From a checkpoint of a small mixture-of-experts model trained on Wikipedia: 10 layers, 64 SwiGLU neurons an expert.
Below are experts of layer 3 (counted from 0) of a mixture-of-experts language model. Rows are named router (the router's row for the expert), gate (a neuron's input weights, with its number), up (a neuron's input weights, with its number) and show model dimensions 0-127. Each number is 500 + 50 x the weight over its row's rms, rounded and kept within 0 to 999. Numbers have three digits each.
After each expert's rows: "mostly gets" lists some tokens that are sent to it at least half of the time. This comes from a sample of Wikipedia text that the model never trained on.

# expert 45
router:468541473462519437563451571427459504496402454642537532564425470509462503423557545507574546457491559525584494466516459423470407550445539446549545535568483522533500480497466438422486474436508501451524564435562405458477544548545442534551547564540445526469402541443480565534496506469433527567561491439464433526560523475493512513418582554495619496518483516461566476542551542463488557542558
gate0:516548517542503464476575441499454452443411436464500515517439487554519507475537581537524529491594511510486475409485482553474504571484515419574533523489486525514424456478534514469475470482536480493606457537598525475468551437487516575530561515581488588438578435581521671562498431408497447462498496504429610552511426471396501523475501507499585502448490514425563458456414532521446491488564
up0:556510493441405452447614502466546484558512460364590466439514501492491490520425475464537538468519420487511532525434494581543517480404403446440496488501507512458357466499452395552574533521493496539547461534496532477539435538500512480507452466575558554485561526470529540541420503443509489538486515508580531426529558458578490549568458513483378501503576582576543487554502503408549524553509
gate1:507507482508499497523383498459402535565507536443456583503521548510469587509454475501514521506569534498453447565465449534460481555591504545470496535501554637528445516575565498420587511365525477520540508460551559484536539523506557526537422418500491505509541537574537558354445509516540485525531549498498554587574495401529496540440504522507481503461606448503480418482614523554527470564474
up1:503517504565546547446626486491535433437515485456551426466484455524487415567592503492476497534490522485541480524372490528551523432457505516546562491517417505484444450475417407528532475513530448454472438512511475451473432505518598475520507520554427500472531581457498461573489521438579510526380408562438511412450596584555564576528559455512559516450418512536455481477482456395511531463514
gate2:506554502507513534477509479494554435423501433461445456551381567604475529586556546498480421510530488466544435494488512438554489526492539470572512510549517460616508477512571511568447378434472475519409510428583481526444515483502452542492596455609449471484492570515497426538486492476475542492496457491406539531505615381535559496517448558455469513463477468545409514572450528468443460440558
up2:483443470583608539458602555490476431599478448502461405481551463498523564420522515503512546412610520507569488527535478480544502486480421465540528496639438493430456515500528478493532471482537536521463496479519496493554442540517425422502521563563484511510454500487383481493425550462388467515499464471453408442576482419523494587500564503515575512514524463492592462468595504443494607511472
mostly gets: "ations ", "ates ", "ents ", "people ", "ities ", "ties "

# expert 35
router:472530533463574535538426564456428469511520489581518471501485463574424520438517470590513531423477574580537495451514422465572443540457565456551533581582486528493404426563486419424551471419511450446573550437610457466465562505501482498572559507555410515454501465420451599530482504473420532534585530499544483515546557507517494501457567529469566539413465517444532470566547535520481563478503
gate11:514550410469486491477487531551468485474419506528508561622512472494502477566497522497528530473447605639505400428431576358548565546445456515551525494517499408501546491492562539413582490469592469540464533509538546417515476502529469476498578502453485532533515408529579492536502476504493460583532475483524522564479514537460514567517427459533518577432450560543470373544504487407471472544471
up11:482497588458449589528528529474549409442493477554491560559509492421467501476454439529544491574477546402538574542503534553505655522480548463502535485517463506504553478487418481508583483373497538440513514519556513480584491543475469492476424610456476524472547410512554373508430447591508504431534425529472440526547555411505529444530444460441538468456511513505607458549551501486490535440488
gate12:567499485567578520455444536502535478428534552496492500584503430496476496488489458466503591361574614593449503461510445400486521507436455437551496525447578422562445505497479512478492559526599534618587545584502510539415536448528542499461493465459529505549513388472518594579528539444471532523505495492497603520477420543510540484400564518486529536534435528548456521527503487462464444513488
up12:489457463456518487456554577492470464468552480577441432589442506534529466443504479419451553466568547477556533480497511461514551579500477408588575519488547575467526523533483479537576567465539572557494493436616440468571581530575516494517588417525463505531570509544442490555646506486558510525522492546520592448481418510602515481432439532434542446478470504477490483444574482412533481511446
gate13:541527488491487543514484580561540446468538493504546514547486408520451548458577568520537545444501453457589459455432551558552603486475479548542563573502565511493508533452476495491446541588600497509536516527456505472453518371518495443418585552512436590456456408514399531586406498435501466546484547501431549512417434458574553592451457489536554506544541471487554437515542513498447519571528
up13:557463447531446499454519446413425464538473553539536554511473576463511524538523478571529426470447520531526375476451548575391472438568511538584495512432565435399550461382483494491572463509494535490365474541421552535513465448424399481489486574490457494446528472512470444377444461526516553397531475535486458561452512533472532527542513501458554506535534425566465548505505506472525534538526
mostly gets: "University ", "American ", "State ", "North ", "City ", "British "

# expert 39
router:446575471491549490572423555481430408455528382600564475442426489552464503490522497492482505458510620538504486478506491491545507520505524487524577545543433540568434479525488472412478440406559449428496558415592487456445490504520485458565531541547395474487450484430455581535478456505473474521541520460479479484589516497466545518491500550430528616481456504399597455546491578472420453548551
gate0:535498554514538581537559515509554556564488514501569462449459541518471500567525492581547514545493400480507443470553494514497516566377518524421511477463491507471371520531479475366522480597471584458546520514589432507513487465573460586517461458510551629477488437440584493493639465506521462437467469492444513505467546456503509481503524487475484464529496577623487541512470462503527612410509
up0:504530455489479531492578503536528553534521471381463570460611491576468575483532602513491545536535498493481555552476417501546604436567565562543489477514502606471463519533591483571471575548441436505538504529388486465440491356494508484515436442498557524491505484550466516492436491522456416539592563458502551517517459527451561542422534481476502543453439558518478482434491477601425466427524
gate1:491418611466537486442505534495529470516445441541414514486467440509447425572567608502524452573478442416557529518516514485472460526385515483518523507521478460484543521498533456552492533541410489534522483490446475461535450500493459526510451622449666499481471506449480579505498611520519497531448533517467612524521561540456561590360514489483454445513501517467509404464479521561425526486575
up1:441502453486485451441620427483487619521521575422575436504557420463512557520501589533485542466536503583449441499424531462438576549443480502407508491502481409522538445488489473505549469471582540521563506560519425540460502428525494499481427467468463602507534443557477494523456638457521509533439554624504553439450452543543456504506499559481528452540490527548481570538527443503549556569448
gate2:527428430452429516488680422455465530490475577580570450525543374477463511493500505541524573519489579504544443482485498436472454481558491499616479490493558458478495512462424497526535464481424612506484407575495465508523482512477408465448496570477537466513461499586467459533470514448498536534412541494419420537443568565382470490523487504576564494544474521548431513474488523499488568452466
up2:488453481481383484466466496438512515530437518481489484467491501446484534557473588547503504397540532371649415497569526485498433482505363532560465485551518530504597561452458424536470492591465472577455499574517470518522586577510475511483519471475525534486463505484541478516468538534453497531444519540461463558568512383542452613382454463473457506591571543521476457439454508529518496479501
mostly gets: "z ", "John ", "ton ", "William ", "George ", "James "

# expert 40
router:470553469454518512573450537425426504545455488645579510518454484508440509501579477504538521455522511523444507434498413436511458560492554454523496578540545543512500484593477465463529438489517411455526519472529456447419533514559484535568499514521464515461445531445433556511509500476459520559567579488454508510622528484440545547477564612451590612503465556387541527539536630542507564513538
gate0:474536537459519512507545551463480534507475554480515472473498465451518512535442524522548521513589453531472497536446547434421601551453482454555465476498497455542513506409544410475424457467437538502516460543454442509420482555629627494512504652434520537609438501484499568532446503517429502567408474479510509557446504453456555612445461481491486504557377517519472450509500413435455512584479
up0:462436528561487489526442468469494577412529492449502548458506525537538520484457512525504569463465494481459475434533538522538384535508523467587547571493481592429415464465491457410501612482542525541515544429503557462559479528517414544500533583507425485450455470511464500512455413486461503471487538458563394416515521457627519513532675436430468558416516458446517463563532507570502534462511
gate1:536511554517498479490537494491524483487368460531428537435419406514495506425555499533512482371469454496545445549504526514495514484429450500497556529437433485452435485500417453446475425478494508516570619415548507516500446495534413490542500566523517521522465551514590419601454461419508503514553456528445493458503552462528478512436620546392608479523527550538440457495476426471474497564603
up1:464468467479554485539466499494536409437546524490533375494484477475486488480501570522514510529570514529575548443493563526559657530579511444518477487495533504458408439507492498544513625480559574506475508509441419472472488462528542515454523605464464548538494486530507458462532504567533607443564510499523510527569475633590398456525432561461440411486494418489486462537468478525405558429465
gate2:505521603485480471476444467442503449472424496467605460440440526512539441468557513512613433457472524470464517515472505615521477444426420510473549540544448636458408386484505465463413487507485434511514448536524551510443527498568442557494453545529544530532517452467546563488484522456435609503581445468458491433494539504604502502485513632404480527555497540493498470525558555459502570519538
up2:500479475498463526474413445428474527525527516440533504454439533523467427469460521507547410447452518491486519537456459619528453422450461483548545550570431558433428498377528469471502446517519460488519468522558567520480543443480421510540450494574445515536634456448575563517429534589410569468454433494616461440509609492523447460492494483448462498487512449474451500495600589493544492456451
mostly gets: "Votes ", "MF ", "Candidate ", "FW ", "±% ", "Ret "

# expert 28
router:458622540436552511605430521472480470516495465600512494501462425529439509497572548541527497432522541521470494440536513464514478607482520480518519582531494533515492479624517400394529477462487474486550579425635487476521520497542467550505546536546391568465453498439467555530480490483453523521476510470496447519595549494491534541531574580455520641472481553407539497550516551514534605497513
gate8:536476578606525497492422419564443434502436486427517535523440439491430535441535495436502520423595550496508568455420445440497559557544528529524465500515468528544472520537429466453483521520593498451525497598524437495472461411525495538552508502527531661556490511466513442524516434510495518533549653460449480547492433371545561485445551531503540485495476485511553454445452430529519576462477
up8:451514461425485534587507444522580454521505407511510508528531479442520445498552622542533471490604485514499504505481441505497500509458517586568489514494540430509558486446562484451482496535444452610479543458486546550529470477550480535407480643393500447591536598392533536479565496507518617485494521572502400533497475490482491436558488566473483537516484618530561463511472532525567426445540
gate9:534568566536504567530425451503532504563374460531578467479544543411528552559542480523510486501432519502530468539537539514501459533576458525504494504483455586499410540591474472439569458522413444540515440413505465409492475463505488429541487629556450494509544483394520493640440496513535428513496510533452486488538520486502540548573525520424497577532505525469485438630462529514468584523591
up9:457457484481580567539547511565468415499472547479469513438471510491499496495552533561442449519533556486520575459519557482499448543571465504446476503455405599503466468575560485517486465447457438556611509471556539413502478376577449451530545524476446455553548511423550542568454511556493576523430473553538588458440496518440415541519595500373549567435466521487439514516586493441491544435515
gate10:525574551435461468517434504507494482483458443515499563457441387493486455548543483482545457407467422468465556452563553464576389569476497456473527515497468521551485496566464462470540413546535454572518505524491493544537574516482497483550424529493511547527465517535494445556488603467493586520570476534500436428540440620534577510558689558403593537463533525450446464517509507522506520552516
up10:576407520468525624524550547467488474499571551490557520528508550588436513496530482534559539530531500545493459562497458571607504484585503525447517535484441363529487519475542492514392527530496501425456521501529521522497384606538509478557436461513532424437567528489441569503507411510554475558520408538444442508467484561579424509523607515510505600550442512585522483495499488538541445570522
mostly gets: "Best ", "—; ", "USA ", "AUS ", "GBR ", "Big "

# expert 7
router:515574490423525439575456557472473492527486432641568522500470487540425487444554564547552572448467592533552456458537413466572467524515538490539527552510508493521499499555505453484589444482532411446545582434561428415428513437497470560549552527572437569428444513494453530525471461482484569512549527430508517522508526508463554466454518552470594602468500509450541502598561617480515513538540
gate0:529560495549399453488433436551540394504485501362484504526511410448457533471486536561453522469503456600535496530499532478492570510462526498538541511450537432563496451543496463515555530481486551528479559540576470528518491446458444505452522532461492563458493580511539487548438353479521534487462480562412471437557527515555440455623521523498375583470523578598481462568539443542506457439567
up0:530462466582464458502549493506463506501513438438509480540530559572487521459523469478440501430470522559569481466489549478454532401482551490514445481527587559560558466434565476535557498474464617462448464535629358516546582434430548518464519577468520510496544512479445467495648477526457579460478492492395520471490548516370518477422439500471572502465521554576591520532501522553499488463522
gate1:438539520407485447460517430534473436562490539428463501539505450501520500463531577531573507478484551517569425476506611485571572516533626526502483510507457454534500472537516415511587458487550613519532610462540645541514535457468481535466585555503456517482464414517537508542421447438515467455542495518377473560476530487637549447487493462505451416471508544547541451539447496495486563506508
up1:560514471547513497505450588445501481452527494461463539583506542570471538463448528539412520583542517535595539496437516524473511495573461495524472505550421485433517444406529552480491546450544606424553503353523481535531433573509491529493588542439530452403511530492535491492585419527489562416495498466466487555491385506523484466492539441414564558457551507620482495510466389443446492477476
gate2:543524537480543523474511454475457420406445489425494433454436457538486505470513544606466524430450558537509496498449485445517532552430457458491581523472432552508470412520476406425553501500553555455511604454573514442450457450509543430660525538535446503519463467497529519568411433422437520521510552498554458507506564464616497504452518507464448458483420507615526400520535500478472529557529
up2:460433482599528521518496465605460485528445421630495494564486430389419514478481504472488466497559431481460528521474455457522504466495453462509500497557552495498503506442535419507510487522447460527461451441376383553563433572552472460387459602407567542471543547520477454539496522540537559478513540421532453487545601499597497513457513529543534464504522569518573515472592447436469543494478
mostly gets: "4 ", "0 ", "5 ", "3 ", "9 ", "2 "

# expert 22
router:489547490435526510529500529372473491546431451609587508538463510529416522490520496522545555436520569519502484384491479483529501530483574403582489529571484490496485454520461491498542469445544482453511559432520499399465522488532431529538545512503405543499438551467482519505399407524454536560559565444470508508564557533504585457504536651437519537523450542463547450610484522481440522542617
gate3:429539484535474480535496484446437481530499456534481588432455430512412486502559530610521474464557551556576484501500449441437445472587492448527498524510506562535518565522455489486563441429477480426517485475520492509477434513509470537546578605566416525473385528425440501544406438400480504503520515484471502540587631451464450577493573549475553589418580565480548504524517509554495526501578
up3:493517462559501546561500538336441511448525540516511371365477556485395464461474470519464479558516513442555495591532452527499463530556487567436539491493479495490491444492496504486417494486420567422510439497511512498469504508489566496544502472499519620498445539454527489409467507536515448395499470430490538465555400534477366508487517518450441468466525423438472443437487509505578415428549
gate4:514511533623563511497501533436522422529480577549497473489503555517512475510510473509420509418492487502499531557501557488506383461452539514550492501577507508406434489508555517475583481526462547493572570396477531608497504539547547542524526455533506488411549400458555480482491560421488577534449547435451495500602430406396515486414594528418497577503519483504502631477485521474501457502419
up4:502527422398485434552521544540411494382525492492491498479504380504510397533480510454463490495502518535584554564492502443481467569501470511468556488554387445560549522474560448476457461526456516634422480485558487493482572489470546505491372462505590556527542527571406501483522503540464576572511550501549540502524509467447527554576419462478495469400496467483500435487576526514619488462447
gate5:459506534459619537499484467443496456628443481527557506460522474474462476430546572593500454456509546566541463562480480488563500498530487424495504537542525510487447494520483457486630480487463562435539542524503507538463511443474537551606573457586514591496394504431507526529517489470464529533545504468449487475623570478456548534521559579380478575504569572432606539480512521522430588527533
up5:509528538584423468564522572510406420457543547514495456511472576488485489463441452477487487433522545401424503622466506515537496498510473513515578492516477625540425566532497507461464532455530515519526497552550527521502528511500573417494502407540450476468630454530524488493448494495486517446435415503498468497421390495463465513487512443503553529447390367443442481363516514497581488450521
mostly gets: "), ", "Ter", "', ", "., ", "Sir ", "director "